Experts of a small language model.
Size: width 224, vocabulary 16384.
Experts: 6 picks a token, a sigmoid router.
Training: a variant of Muon for the experts, 364M tokens, 8002 steps.
Below are experts of layer 7 (counted from 0) of a mixture-of-experts language model. Rows are named router (the router's row for the expert) and show model dimensions 0-223. Each number is 128 + 24 x the weight over its row's rms, rounded and kept within 0 to 255. Numbers have three digits each.
Before each expert's rows: "mostly gets" lists some tokens that are sent to it at least half of the time; "comes before" lists some tokens at least twice as common just after its tokens as in all text. This comes from a sample of Wikipedia text that the model never trained on. Tokens count by the router's weight.

# expert 42
mostly gets: " Animalia", " ===", "|---|---|---|---|---|", " Arthropoda", ")===", " Insecta"
comes before: "\n", ";", " (", "\n ", " /", "\n\n"
router:154091110116132151131138151102133073094126154141142136135142120159123109125126128105122122156133113169106146120130129087133104137150127124094148097135089138140152135129110139131113114134102048101091118118130129123121197093141105126158121125139134122130080132151095071135163114153134128102147137118149094087150111119119149108117130109119131120118159111152144163102112130088111145146133133151176123176116138104116119119063106085122142133123129135110133122148135158132144118133141132090140102146178131128134124133182110143105104105173088112125128125120102130117082121128076115094112098144173138150115185160110099134088139157120160093178100141108182107157162183121139141140113

# expert 67
mostly gets: " MPC", "ا", "ي"
comes before: ")", "),", ").", " ·", ");", ":"
router:155107144101133157164157090124152096085139162114131147167148158098086110100110123141134137122137167138117169112112125091091129116156101105156116105126106143170177131117124108100180122124120122082138132124149129090132180084148136106109144164112136108113114141148137061162110111158106125084146132130134141111119132121147150131140118091149117178103168121181143139119075131124115155119153111105189077137124124141095111101103117097135118128125113156157117130115123167130150152118127128144126095153130123141138151129170087113133088159139119136158095100128102107119120142154081159147144124131120129165116133157068107117132128124108120094156121169124168124148171138127109116090130

# expert 28
mostly gets: " worked", " played", " playing", " served", " appeared", " lived"
comes before: " |", " ", ")", " 0", "–", ";"
router:160081128145099068152160140122176089075140185143152143141136145119102138084121110089130131163106129115109139146172134107075105131150113105139177088099119136171130122130163110118139127115110114099118118117132115138167154104099128117125139123142136143144059092137093093139165099138093153101139180124123131110152155121160153109102110095131098145151144119176090106118074110127129140083126115085166087158142152103088113110113133096135141138120113144135125104163144113135166128163085074144128129126177112134116130140139106150127123097113122122138149112114112112130103152139104105134145097164104127151126140127111110166084157125126130109137080130122125105121145136117132121135141

# expert 0
mostly gets: " Boeing", " It", " They", " they", " Security", " who"
comes before: " was", " is", " were", " had", " has", "'s"
router:165119147127113143169125129106128103075147145135129151137122166114123154080124133168115169155163162169126168104117104064120145140136114134113136104127068143141106166120114167118120099140111110103096128136131126115171176115164118136142104150164112115130088117113127101135118112151134168125190138107161075125120151150172136109130140139140151152095185128138125131107101103131120148141133162138152117119117098137118144118094139093129118158151097137149125077119153160116154163125134133140125130134145163115112156117162094128129129118186095114132106087114125098142132125118146136124133107157129186134167194150108143158129134077127120125137088146099149138149157177126102127113130

# expert 57
mostly gets: " 978", "\n", " (#", " until", "===", "=="
comes before: "-", "|", "\n", "==", "===", "–"
router:161115116142128119146144121130128084120178153123147137134127139121122119133108122133076146154120177133129172125140144120129085133129074154150142107137079119147122130138137129150114139146103098134113137148133157140113187123163146144163131119142138095125090119148125086151147143166096152122139147121125139100150126114130132131149165143147118164155156084122127130127087120126097123113100097095118112122171133153138131069113096023120109114145136135147136111088151155136150133146138120139119131149190114137137130125141111155123130093095134096122090103106124128125131110158118118111132130104131160142134143140086114130112171115122157031158076156146171148162148153121104148160128

# expert 35
mostly gets: " twice", " hours", " respectively", " games", " tackles", " seasons"
comes before: ".", ",", " and", " in", " of", " for"
router:192085096128111123178135110123162085071150140118115156126112139140102096105123148113154150141089176165116154113153131111094127132134107132134136104127121114160153165121100103161128136106098130091106157118145127126124181095134156111119110125146120107112123105119141083146162111161104116127169147132147143165122128133149143125116102096173126146124165102131129121129091110138117123109124153129153130168118149140099130117092136093120163152138123103124144123085136176110127127167155115124133092115164126157169129159163074152104117077175074115108134109093094099125158117140097090129140129146132129143144119122111118161131146134083108099139098188112127137163161150155140097136122

# expert 87
mostly gets: "See", "ético", " −", " scoring", " ±", " tackles"
comes before: " |", " 0", "–", ".", " 1", " 2"
router:140063099132126124139151134093122053093166114136113159184134115111097145090078119155130157155130182131104133135115098136122116127138134105123148116088065123153142145151107134151124129162145122120115132120097119129106174157156115143106109125135117133165084143148105079129166088141091122133153169108129151141214124139143142167112103119150146171133144124138101133147118142122141141154093140105098099146109188138123131088116090085109123111158145136117122137111111133129125137150121093141115109138164103094107138129160127155133124079118124131125115098127102109162096130152134119142130113150143161107131143141111154145143132098126101108126125146112149136125173181096138090117146

# expert 31
mostly gets: "ético", " UEFA", " BL", " ATP", " MF", "ITA"
comes before: " |", " Cup", ")", "R", "–", " League"
router:132075101146137085163146117075143083063143112134101133134160127136137100114087137142142126146116130117118137109097105113114156183166100138147127091095086139148148159128155115139126147139116149095097128125138115151114181140145101153135128141104110118139075143140142091169117145151099125123153178132137109115137159146147153095096089081128143126093185097155099125126113113101114161121122137095174144130140157148122130150112119115131114088125109117126140079117152139136158120167130119118124093118111125140131165159148121144106118108168112084126161082107105100094113113135136141107122138111123128114155139180125152137108150112142141087101095195106131122147147161101102114113146

# expert 97
mostly gets: " saying", " agreed", " announced", " stated", " says", " decided"
comes before: " of", ",", " that", " to", " in", " with"
router:145062087102102144161156107090124091114171130132165150145102144126101123108130111100091143139120185121147153150086096109131116120145095125156147129134077138147141119106107151140142147131125102132116184120135153115136173104131137128142092127148153098156120103133101117152162136134112139131129143141141140138142115118134170158140061108132144135128158109173124148140075142105105076095127157142100127125150140149098121086114118076131144176117137144112102110132104157161118161175114094146152118144143113150116153147160121123123141113162111096122133088137097090137108100122102117127117080179148149137147154141087134120126094101134116119111099190096152142116114142107126113103134

# expert 4
mostly gets: "\".", ".\"", " although", " Although", " but", ",\""
comes before: "\n", " The", " In", " the", " He", " he"
router:149098109142105111184149098119131113117156143156152145116118113126112155126130122119157163128164174132108182127153099100148153160144121164146172101112112127147148138108131129143120118098127094118167172096113115112128179134130118118138129144158149146110099120143148079178152127149134148122162143125110138075160101099181135155150137128138167131165109097122131128152136123127125112123134133122131111136127153140135142097118078047119110129166136112138154077089140135140161130123139106125142125124124155133097117178161119170118094097184094083127122103139110086121138120125140128112149124135118152098141134128131127130156126124100124084131073113084172119141183140111123088124086

# expert 43
mostly gets: " titled", " using", " featuring", " referred", "ς", " painted"
comes before: " \"", " the", " a", " as", " which", " his"
router:171096136110123120190159100108140131092195137146143130137098113144082129106094106111096141158143156115105131099140145125096145152147144112130176142131065141198141109103145117103156093101062096095134129110156109105130143131154136107129087094142145146127104122116096103128155100125131138108120110100091131084157135122174143114136128099161125155131142091173102110117109110116134144136114104137143116165141151117090120123104111088164118127130107129125136134137138127140144130133145154136144128115179154105107102169174097125099095097156100116158114059147088112123137147110097139115123117173132145137128137145097133121109144136108145088136136146120153127150153157104114123116092

# expert 38
mostly gets: " who", " they", " he", " she", "which", " They"
comes before: " was", " is", " were", " had", " has", " are"
router:161107130104118148167162121128156095113183128147135162137105137123118122112109122146128159161109139159111148149138111071109135129149145141137159113135113134145142151131122149132114133129115114094121122149096141119172175107179134159132136165159099123117078114115126110167114065110139168135173136103188095117106136147150101112106154153123142148114181097149101107110062126116143139138141172146158111121137110141107135105115079106140126167150112142142138097101132155116133118135122128141126131131178134140104137106150090146105128100145094119153091089146127107150131106109110140114135112166124169158167181112104139151185136092124120088119104155125143126106163176122098114151131

# expert 103
mostly gets: " without", " Despite", " despite", " resulted", " mm", " cm"
comes before: ".", " of", ",", " and", " in", " ("
router:168115105086142138165129121065153137098132144162159103181120145096082116086101138129109158130161156136121150125148092092096075143118127133122125138099119147119121151131128114148127122160093116084122190097131120126142167105156122146111123151131136139135131125153160086150161113200114125132155167118108112117191119118161112146137101145124133155110180116125137120115078104117128107148139127122174135174096141173101120108106129112144153118143108128106144109136119151150114129148165113124089107151150130117131112112193113086106112095152112160148129113113106104115168123094116145152092137132148130131113110126112145152098126131128110119153128157097133147105176134142089102167112

# expert 88
mostly gets: " ====", " ===", ")===", " Coat", " Alberta", " ago"
comes before: "\n", " is", " (", " –", " election", " Location"
router:173138127144119136177139091073144073117155130137145151115130144108126110102145153152139137142117136165147129101137135109125108150147080141161151153110120133141123131123139154142143146149139142103132161138158130099121181110165106122154112124168144142139077096106140091125122135142129152091207171126131068103153139097139168130127141092086177142102148107138116148127109083088138140146154125126167106143097124125111126103077111068110123115149105156159144091142131118118148131174141149138132134140130106111131139134151117126121119109157113116128113112155105145109140136147121143161157085151131168166156127134079155158142106123139143083161096130131179097165137161137130126152126

# expert 71
mostly gets: "',", "ić", "ović", " Brian", " Alex", " Chris"
comes before: " |", " (", "i", " K", "ov", "o"
router:149067121118108122153147127095141085099172127099126156150152131138113135143091140094125138111120170149125140139153095096119094138160104162142136120116083144140138124137139141116120118135075127114131158120129100082139168106144145165112157156123124121117099126162133102143147098195123119116116131113127125102151159125130103084121159121151160158145135092148124115150139124083135143135109142153102135146106134128133128124070085117140150154127120157154120111079132134173118124127150103121128109124171133108117156140159118126121101093181094118131142091118112087138121135130094124112089122140146130159112167139118154158081155125126155039150119117084190130134159164118093104128132

# expert 69
mostly gets: " —;", "\":", " Arthropoda", "\n   ", "featuring", "\";"
comes before: " ", "\n", " —", " -", " MPC", " 1"
router:159086107142136148182139119144141109067158197121130141148134145141094111073140112121123131133158129165129138131110162120154133140108102123134163136102106108166169158140123117120110121142113115089137124128123124071150166130149124121190112136135106093146120098128100102151145087116108167098157132115093104111172149123175164163143122116127131151134141085164117140104167150100133131138129165103127115139113135123120124116103118066107109132143127148134163100132146127140130149143117143126110115140201156123095129141152101112150096127157112133149110095111082100127078109097116141111134126146108125117141147162103120133116122143108166048155110143093156137134115162103119117123109

# expert 108
mostly gets: " began", " until", " After", " During", " before", "After"
comes before: " the", " in", " to", " his", " January", " September"
router:183078148149124126182152113128165109085176134133165094170130156124101118102132140134115123129137173179152150147143137147086130140144070120159140124090129131124159168132184144112117134103101084086128132116122148103113156130172136120143135108119113120145111132105124117155141110157090153113146152142109124130143124153136134095148096102138111161104152109180124114133116106079097110135116120121110086158108113169127121107094118085124127152142120135102133122089158144154122132136159119132106154161174119105150100146145125146131101080163120086151105112147090125145153108099124128103141112153123128127145130152115123190093123122129172085133061154099135119103120130127108117120118

# expert 58
mostly gets: " JPL", " ±%", " Chordata", " FW", " Honda", " Athlete"
comes before: " |", "\n", "',", "'", ";", "°"
router:126090122133104159154127136125151057077135141142130139146158122114110133092089139150138127125147145113076161151117092105122107126144106146130123130126081128183182147137128162122155137137103144079070114121135162106152146104151102123129132135154134130126110147122141068144130100178112172123164134118108104117154155120104170115099112094136162137119115081140111124135109127085163141122131134160150093135113154120110083115130087067124129146120109148140152109113163126146129138174133132139102090174135134114105136127168115127125099104165075117124114100117128119105114121142114106132127099166100105143142158116101103135138130108080165102129123139076168119141130178101126119128116

# expert 44
mostly gets: " Candidate", " ±%", " Binomial", " less", " Turnout", " more"
comes before: " |", " ", "|", " —", " 1", " Candidate"
router:155099138125128139191175121088142105103160149144151141127136169095144119113113117124114143118142162147118119089110133142116137166132085161119151105105100149175141136136177147103123155140137152076105161128121143090174177124141173130090113155113117128116132155121131109147096098160097124153142194147104115124157134129131137130164126123145095148146103105129117116148107142086135170102116146123140086147154138143087122088116120066153123150154145137122132120153166126132137113137124121136160128184129111147114169120133113116082094092170102139134109127116112117167113121130155133118132132164129166154114119151135123167119110064116118111132107152099158125127102175096098088133136

# expert 115
mostly gets: "|---|---|---|---|---|---|", "|---|---|---|---|", "Career", " Genus", "|---|---|---|---|---|", " Coordinates"
comes before: "\n", ":", "==", " ==", " /", " information"
router:163111121098131113144161127098124074106196147119124094129126109093127095111107131144117105128093153138106124155143120087104130163173115148136132134110087108163141105120123138124126148129117117113098149126110138102122190092140148136181121127143171126133091124107139064102136131164138152117136160119141100098169154156114175121093121118106155113143168106155138164148071141121148148117092096156159095145123111130119114102078134103125135091144120135157109149148125132131109124148166121138141123165160121164125163163155124144112138118164106131140122072105142136106105133139100143156123108119101123127133174155096145119110120151112167080154076133095144138166149160115155141125116

# expert 51
mostly gets: " tells", " suffered", " attacked", " killed", " causing", " broke"
comes before: " the", " a", " his", " her", " that", " him"
router:129094133113124117173130110063096114101190136132143139145132124131101124090130132129133163141125121163144134122126121074104126130114106145162122124108120154130147119109154137113150105126116074088102129123148093112133152092159126101138120103145120105131117121122103107148153090171112143114147152171100135114145149136164116113151127098129137157152146112130110125120085147111159124129100131117119098151152150178128119095104111052112118128147115123116118095132131127141114139161158130140122148120205122100119136128169147137148115090193091107154146084150100075128089101131096158079146108161115139165133162128110134146141172114108144111106095130075149134108127170103117116149103

# expert 120
mostly gets: "\"),", ",\"", "\",", " householder", "—", "),"
comes before: " and", " which", " but", " with", " including", " who"
router:178083098110140144173143095124151114112132127121163119121104127103077131106092118103150152131150159148108142115140098141105175154101141154143180101140118150147131163099141152158142114089113117108169127077116109146136155124155131121151130131155128128122089141140120094128127116183130154124132140147136120100128111114160131147124155123152143157116141096100130110124104157103112099164101146111137115140143141140103137112119116073138096133166106132133169093124143149115157118148137138122121132137127114148091124155171098148113058080149093099115127096117099100116133138121172167124154110120106167112152146150107164127155103098090133088132087128076160139180173169143127118110137

# expert 34
mostly gets: " would", " make", " could", " must", " able", " will"
comes before: " be", " to", " the", " a", " not", " have"
router:134085126118136167168160113093151107032153146129141122159162091106100170109127141137105098104140134128124133147151118096116113145167128147158142095105135120178128110137113083143136093139139138103107137155110173125134147146138120117186105130136117124127092162160123108171182111153138136122135131100132088131140120129136152108111128161141123163119152125143111130145103118141111095124126138114131123148159143116127126085100126099122114111137144141119143105092158127135103176140128097132108144133175070119130134150192122161105144094156117118143127052102123104146118130102131122126156102107149140148198144157139141134102132150143114107099102134103124133131153181101117143107165

# expert 92
mostly gets: " St", " st", "St", " ===", " ==", " Sch"
comes before: "\n", "|", "-", "W", " MPC", "°"
router:153090125179117142152177151089131114092139130148147145143153135128099132068116128121157162148145171141118128151142103124114126126129083126151156099158093116134106111112120140106143134129130091100093131079110143111147187149155118139148104151147152122112110131120111093154152152165120165125185186146127100105136125124130132111127138132147124139145157133147145145167115155119147099155154129140165092147120102150127091095100160129138127121182052132116152136127148142115177114125135138111128126173145111140113158117148122143116107132114095127132115105112115124150148137143146103106164129099112094189118178128112139125121163124142156084098119181132137107124182126108108105164091

# expert 106
mostly gets: " when", " because", " during", " During", " tells", "During"
comes before: " the", " a", " he", " his", " that", " it"
router:146086112130109119183146095106137121110172130146137148159141109146096153118121149117122144128119146131140147139130137098117108155159085126160129128101119148152126131086132119154114125112110078099130138129120120097112153117161164125127105111128164113143121093104109090149169101138128119123153150168123116097165118120165129110141117112139138144170159109152107133143097153121128127103152086128125099145144156160132112113094104072112121118130144112144160090074140153154124157174159115125150142122168152109145138158162105163103097124190121116162077106164096087151137108103104147080138112147132133147128153138115151139143140092128148100131075133083165109094145156115101085169089

# expert 109
mostly gets: " ==", " McK", "See", " McG", " −", " McN"
comes before: ".", "0", "1", "3", "2", "%"
router:160092099162108136136156150070159108080155135146135129130146155124080130077100153133134162126152207117113126126129127108128124144116082122137142112120128125147137127106161134153108173144137087094104155102147115141127202127166107116132077160138149120137108143124125106136145093146123136077143150119147102148128128145178126137122107084139136125138143112116136088170075133134135100160072158110143120165133142150150111112141103121105098082144130106107108115104153132164138151175126127117102136085112117163133129105182098142127106108153140096127109098134110114136113134132131141134109150137136171167139151149134125137143179121157137090135124128124167158092167135113119123109117

# expert 65
mostly gets: " Votes", " Turnout", " ±%", " awarded", " received", " provide"
comes before: " the", " a", "%", " $", " ", " to"
router:135101128132136149208153078085130115088135170149113120140120153087106130081116137128131132172134138124088115097131119111123111134146095151164149120138128124133107156094129137107122120116117112102077150105137127123120150110143119132104106133124132110156081127139113112140170090175148139150150156139094143155149123115105174121132120077123154123126142116110121115153093136106152141140137104137131110128138169146114150119095104077120139094171144143156125124113126146179123166137147118142159128117174106129115164150186122113146115139153113151150110116120071114125111081104135150117097108119118195153107125153102166112139131127152157126137120179097159157112137176082113082136118

# expert 126
mostly gets: " freestyle", " metres", " Chevrolet", " GR", " medal", " kg"
comes before: " |", "|", ";", "′", " ", " m"
router:156096122125113115160151088119154104100193145131144154126133122126083107081100120130145113179101150118135166148139142122123130155125093152140123067117110151158180135113150134148117120116116120105114115115121125123160181131124129133135126133139092147172075121147131092154123107179103102138160149146119150125143131105132157074113123087134134142105118111142115115121121122075141106139172124109137148122121166150141075129118140076153121145150107137107118103096117158112131138124157081132126134157161138091141153139136125135130093112160104123142166098140116107123098115154148162141151153119134105138155141157167128173128134123105162080127106170077147156158159165108096146112087

# expert 26
mostly gets: " ·", " MPC", " JPL", " LINEAR", "|---|---|---|---", " Lemmon"
comes before: "|", "\n", "N", " JPL", " ·", "="
router:164088114131140092166117127108145090094152126152146121156141146086103143104093137127117136119112131090119157119114138071100144127115090130131118129147130091134148108110123160127126133119106111071107124098126091147131179115124128133173136172195126125113095126153127073136147130154145133102183149124120133108172172114130134121130095109168113135138141093125134141112096141092118149143122114144147121142138096137117147114104146083178139123163123081159165122114178148138100142108148143127132135147209082153141121103155121153141100101126126124134090085148099111161112126131132171117134133129136109158127115138108143139114135132106157086096095177135109158167128150136102132114098

# expert 122
mostly gets: " g", " G", " b", " ", " reg", " —"
comes before: " |", "%", "″", "′", "}", " 2006"
router:151073122097141128173147132105104130063127166156163136152112133142109164080123117115151124147113144141133162153132111159083150189120081087168135110090103149124206099135139138127086149118124109101113129109142124118139145138143151136115134149178112167133114148114127090137150104130136122112118164135091121099140162158147144125120101109114135109122135117120123129127071133081123122132087133120152117139144112168136113157105077115145142122162113118142100122104125163133181120140100139154115146155142110111149132167143107144151132124133106148121100104097099135144119141112114106096107110146094158163149140161118143142152151119121129065113115150112168147093176174123137142156122

# expert 84
mostly gets: "\".", ".\"", "Born", " youngest", ").", "'."
comes before: "\n", " He", " The", " In", " he", "=="
router:162088118175153095183148115104142086066170166156142123106163161141060106130138134120112171126135144129133173132140120097120122146158098113109119084107122151160127125137170104136127151117129118118115132143126132079136157125137117120171149154151151117112120134120134095140156150151152154102160184122115150094114119083174128102112151125138113131135141118154162108100114113106144136135119140125127118159120138130146103142140090064117133154167139143125139091090144151120126147124136096139145153132146138121115132153165125129144089135157118091135122104111135126117121099107114118116129124149140150166129138159132146174146168112102146086122089135066176120155170170117122091149089

# expert 70
mostly gets: "\".", "'.", ".\"", " tells", "$.", "'ve"
comes before: "\n", " The", " In", " He", " It", " This"
router:136085115147105110184165119090121106092175143129159153132150158103108096134126122093102148121142158129117185122130132048114138134148111125155157081120132147153136127132132143129141084108128104105135156138139129116128155134137190103147133123136137095143109137143136102174140119153113150128142153141123131098147118111193148110129093106132161124126136139167140153090135131107138124129126128132127088149136136161113097125143111059086122158142155129110139088108145119127135132111142101122122129142181133144120151140150115109125104126191112088135148123152102117144087100132127126137145145136136123164150155175145140172131150125093145066132079144082135110144155182131118130153089

# expert 89
mostly gets: " JPL", " ±%", " FW", " %", " ", " MPC"
comes before: " |", "–", "}", "_{", " ·", " votes"
router:162095113115161122163185119089118081073159128134171145150116118117115144113112114146127096181133147104111120133122123126116115160118091124131141129093108122154115146130130118141107158121095113123151131119127147118132221114144169133160132148126112124100104136129089070151151110170112114155158144132111130081151122138137134092116106106127116133156140097131107120143081095121136107115092172117121117153135120115124108134145108081104113127132135130176155133117147137100133125142138093140137159133175108134124153153134090131111099129198091129106094149117112133128119115150113126110142072134129162182164161153129117148172164106119177081105105173112132136144139141115119114139124

# expert 18
mostly gets: " In", "In", " in", " within", " throughout", " across"
comes before: " the", " a", "See", " addition", " New", " order"
router:148090131108096149182125108129154105090154161131163155134126127073114153106092145137139109147158162133110132144109126134128134145124128152109125140120067142163119166087141115166093120143094147115099131116165096126095162088123130130160124156141152106154113115148121114145140119174143134104145129131113122111172118146173141102107138100144103156120152116157159101133130133115156121118134087113116062133138108117089124138101104082080107131128113124154116094126155148135135100156187104135117137141187157130124121128162128160121101081131091085158140095144101126150129139108146139082137166156133182140135157121123107104151157138131113081144106184109144125134119146142097135132149

# expert 27
mostly gets: " graduated", " University", " attended", " professor", " Affairs", " Institute"
comes before: ",", ".", " of", " in", " and", " for"
router:194078118100119137173127110098145105093132170128120131123122137091098091100121142110122134138130167176128162160125141105104149139146123149128119084129110155144116131139176143123148135112101122109063164115123118137141177127139162136125127108144131101104098104111142119170146129174104163105155147136129131129143153103119147131110109073127147145116169092155130150119100111119137123075109149156155124132110158161115107119128094114134151151160097124122141109113100145101182153168180106147149126155132127140142164161176111136143121133192069106131098088138111089123120113138107108095132091141125193166123110130124113120103115120148126103144102125136112115133156131141120135108134

# expert 6
mostly gets: " There", " This", "There", " These", "which", " which"
comes before: " was", " is", ",", " are", " were", " of"
router:170102118119070137183155106108139138090153136145119146136116152133144125110129147146136153178094152164095164139138131064110129142158124126104153106125095128168142152127124134147100151128096087087111145162128144121137170102148130146109123147153134125109059099139137092178092086123150121118157141108175115082121142147162134104136131122118152132139164124152108126114072106128127124107143153139170130162131138154122123118101091098159144162157116136165124084085131136107145129148144133122139108137171140137129121113158103145103123108143086140117090107145098122185121144117080137112139120150129157143162169120113110144155128109145124118147064160122152126105146140101121130124099

# expert 25
mostly gets: " near", " at", " joined", " across", " from", "featuring"
comes before: " the", " a", " his", " its", " New", " K"
router:154121127150165111175120096093146107069144154137147116152125122124110128116113116165122151129148156139116144149107145131077138158163113143188159094100087152159177146134114121121083129092102098109121155150129105148137154076142136125139113122103126088138099149108133110130147102130120153146139144132102130110187116161153139125134131111119115131124143123171115123114145145118148151139134111144121128164138124124106136131127136071145122098153108123119136117092134140145144136174141133118133136125215122144138142176214125173120119126150077128140087122117093093142136121119136134094160093165137161154117166148102128109126134090132133084130096119098155113120134124147096106130079

# expert 14
mostly gets: " milit", " serv", " prepar", " refuge", " prin", " spect"
comes before: " of", "ing", "ation", "ers", "ed", "es"
router:162068099133135133179135122110109095065123137167132133122141150134101129108121105125124134146150153167139156120122128090109123130171124154121133110154100129142126148107103136148161124116118114100099145160099106113167164133152126118141117100141124115129101150154129059175149103169133145129130156142094137100135144112133150130159105124143171121120182068106130123168067116077118119121136112147142114152108124125100146100114119112150167152138101119143140099156115153131166155159151107139110130154174161132148093118162129146096148118162134105146136108088109132122118108128088108105136095128135136157107172118098100167122114062098114127143112157127149158145124146137118099128072

# expert 62
mostly gets: " —;", " –;", "\n    ", "};", " Ret", "]}"
comes before: " ", ";", "\n", " |", " 0", " 1"
router:141107108122135133145127144115182105081183160110151154115124144098074135115110110158168138157128125117119141120137097076117117118127079169122124107129115140108136117135134116153122119135107094092129153142149136087173184113132114143136107143152097115146115108124124092148142106181122130109186135105115140120155113115118165141153106077125131143143139133174128104120121136095124157084124107110147103171111161133110143151110090113141118122153147150125137123123132156114146153143135101178093131171168134158122113147142126176103109103181073117140108123158083142132085119118151098150130136137147135132111148149131153133109160100115176068154105177130149132137132177102134114132127

# expert 16
mostly gets: " has", " have", " moved", " due", " went", " returned"
comes before: " to", "ed", " been", " in", " into", " for"
router:133062117112147131169135098128148120094187133132120125124161130112103134099142137111120145117156154145135133177150130096054096157137110148172180128121125081136129155120122159114124095169102112058084114162132089105156179114135139157123123119121133106122093137139110083148119087133151150112162144127087134117126107133140154133119138127124152146110162085134134087106057130095121134149128170149152095099107099158101121118119091089128160135117137128104115125105123132117148139161133104140105130130189121143105127128128114114088094112178104098146090107131113111119128117116107146101140110132154173141124107125111123164142138120112124121095088145095145128144121137145151108138141

# expert 68
mostly gets: " damage", " health", " ability", " problems", " equipment", " knowledge"
comes before: ".", ",", " and", " of", " in", " to"
router:163065103130102141196128126094119116088144141129141130124113135116100125075119116112140147136121170159124163130139129104113097144150121129111127092143085148157125137113114126132145145133092088100066123120114101145145171110152129124136118124124151115153135100149104066164148107163127124121145133127103155130142134121127188125121106108142154118133155094117154134100059131117141109109131159132143132155106148168115139099104104085135132139145107121152147141114129160130175140193158095092123112130168126152129110132176106117085112114193091135126110097126097112135121133112083119104164127157143149166152147126118135152133120099112129133151102133065138163153152136114142144148113

# expert 5
mostly gets: " Mc", " Animalia", "|---|---|---|---|---|---|", "Mc", " =", "Reception"
comes before: "==", "The", "\n", "===", "In", "-"
router:114116112143113143165126147105114081084149146159136108140099150104115127155148166107104148127132179110084139128131136117138146129169111139134159121103112126116189153156115135130139152118061114136095110128130113084165179108129114155127125147125154133094071144134098092152146146163129126100133161139125134094138130148147129117137107127112155141132149115159161148110079139066159162084155149134129131162140144145159181123125092098123105114145121093155134121103164142152103110165114146130153137137203117103113142141137127164136101094118108105092094123131093084133159136135133115099144127147108132164139132147100122130131140148133109078145110132107149140119164173143130069139126

# expert 117
mostly gets: " north", " south", " northern", " east", " sq", " eastern"
comes before: "°", ",", ".", " km", "′", " County"
router:151081138154151162162134124087129063079175164154161156129168131075091123105145153165130181141123167140113120117137146118092130140145106122131175131129126135143162146157127133124097093149099139115091143134164095121179194112135161115109115143150129099117107109127130089137108114132077175106194165125144126129153119112142167121104154136176114110125141137126109139114109130107120167096122150122128117153097150120133114085129127070144128106171102112157130124131114138105140126150139124117129136128137126132137169134152161144162098112140097104096140135160095115106125120133120149093151131176128168151148131167102109137129095117115128094144104150105141114101137118134106131132106

# expert 49
mostly gets: " JPL", " Votes", " Coordinates", " LINEAR", " Genus", " Length"
comes before: ":", " |", "–", " (", "°", " by"
router:158099125142144092166175095105118064085188167154121138125153139112119160101075125162083119148139146112126152122110129114076124123126107144128110142077135139148151161128102100135137113127136125089122165104135116099127210141122150173108098131114162125135115148112095052158154077167113142130128143134133105128132106145110156094084128125155101134170150137158148070129081116110152110146114129149112091137135140120142153130133112101119157152147109135120161122101092145116137172137144115131115127159179156121159134149156129133102127126182134101149147131126132123141097094139127142136127088121125133138115115160154121130130137121110145115138099140083107136130140150104145125119118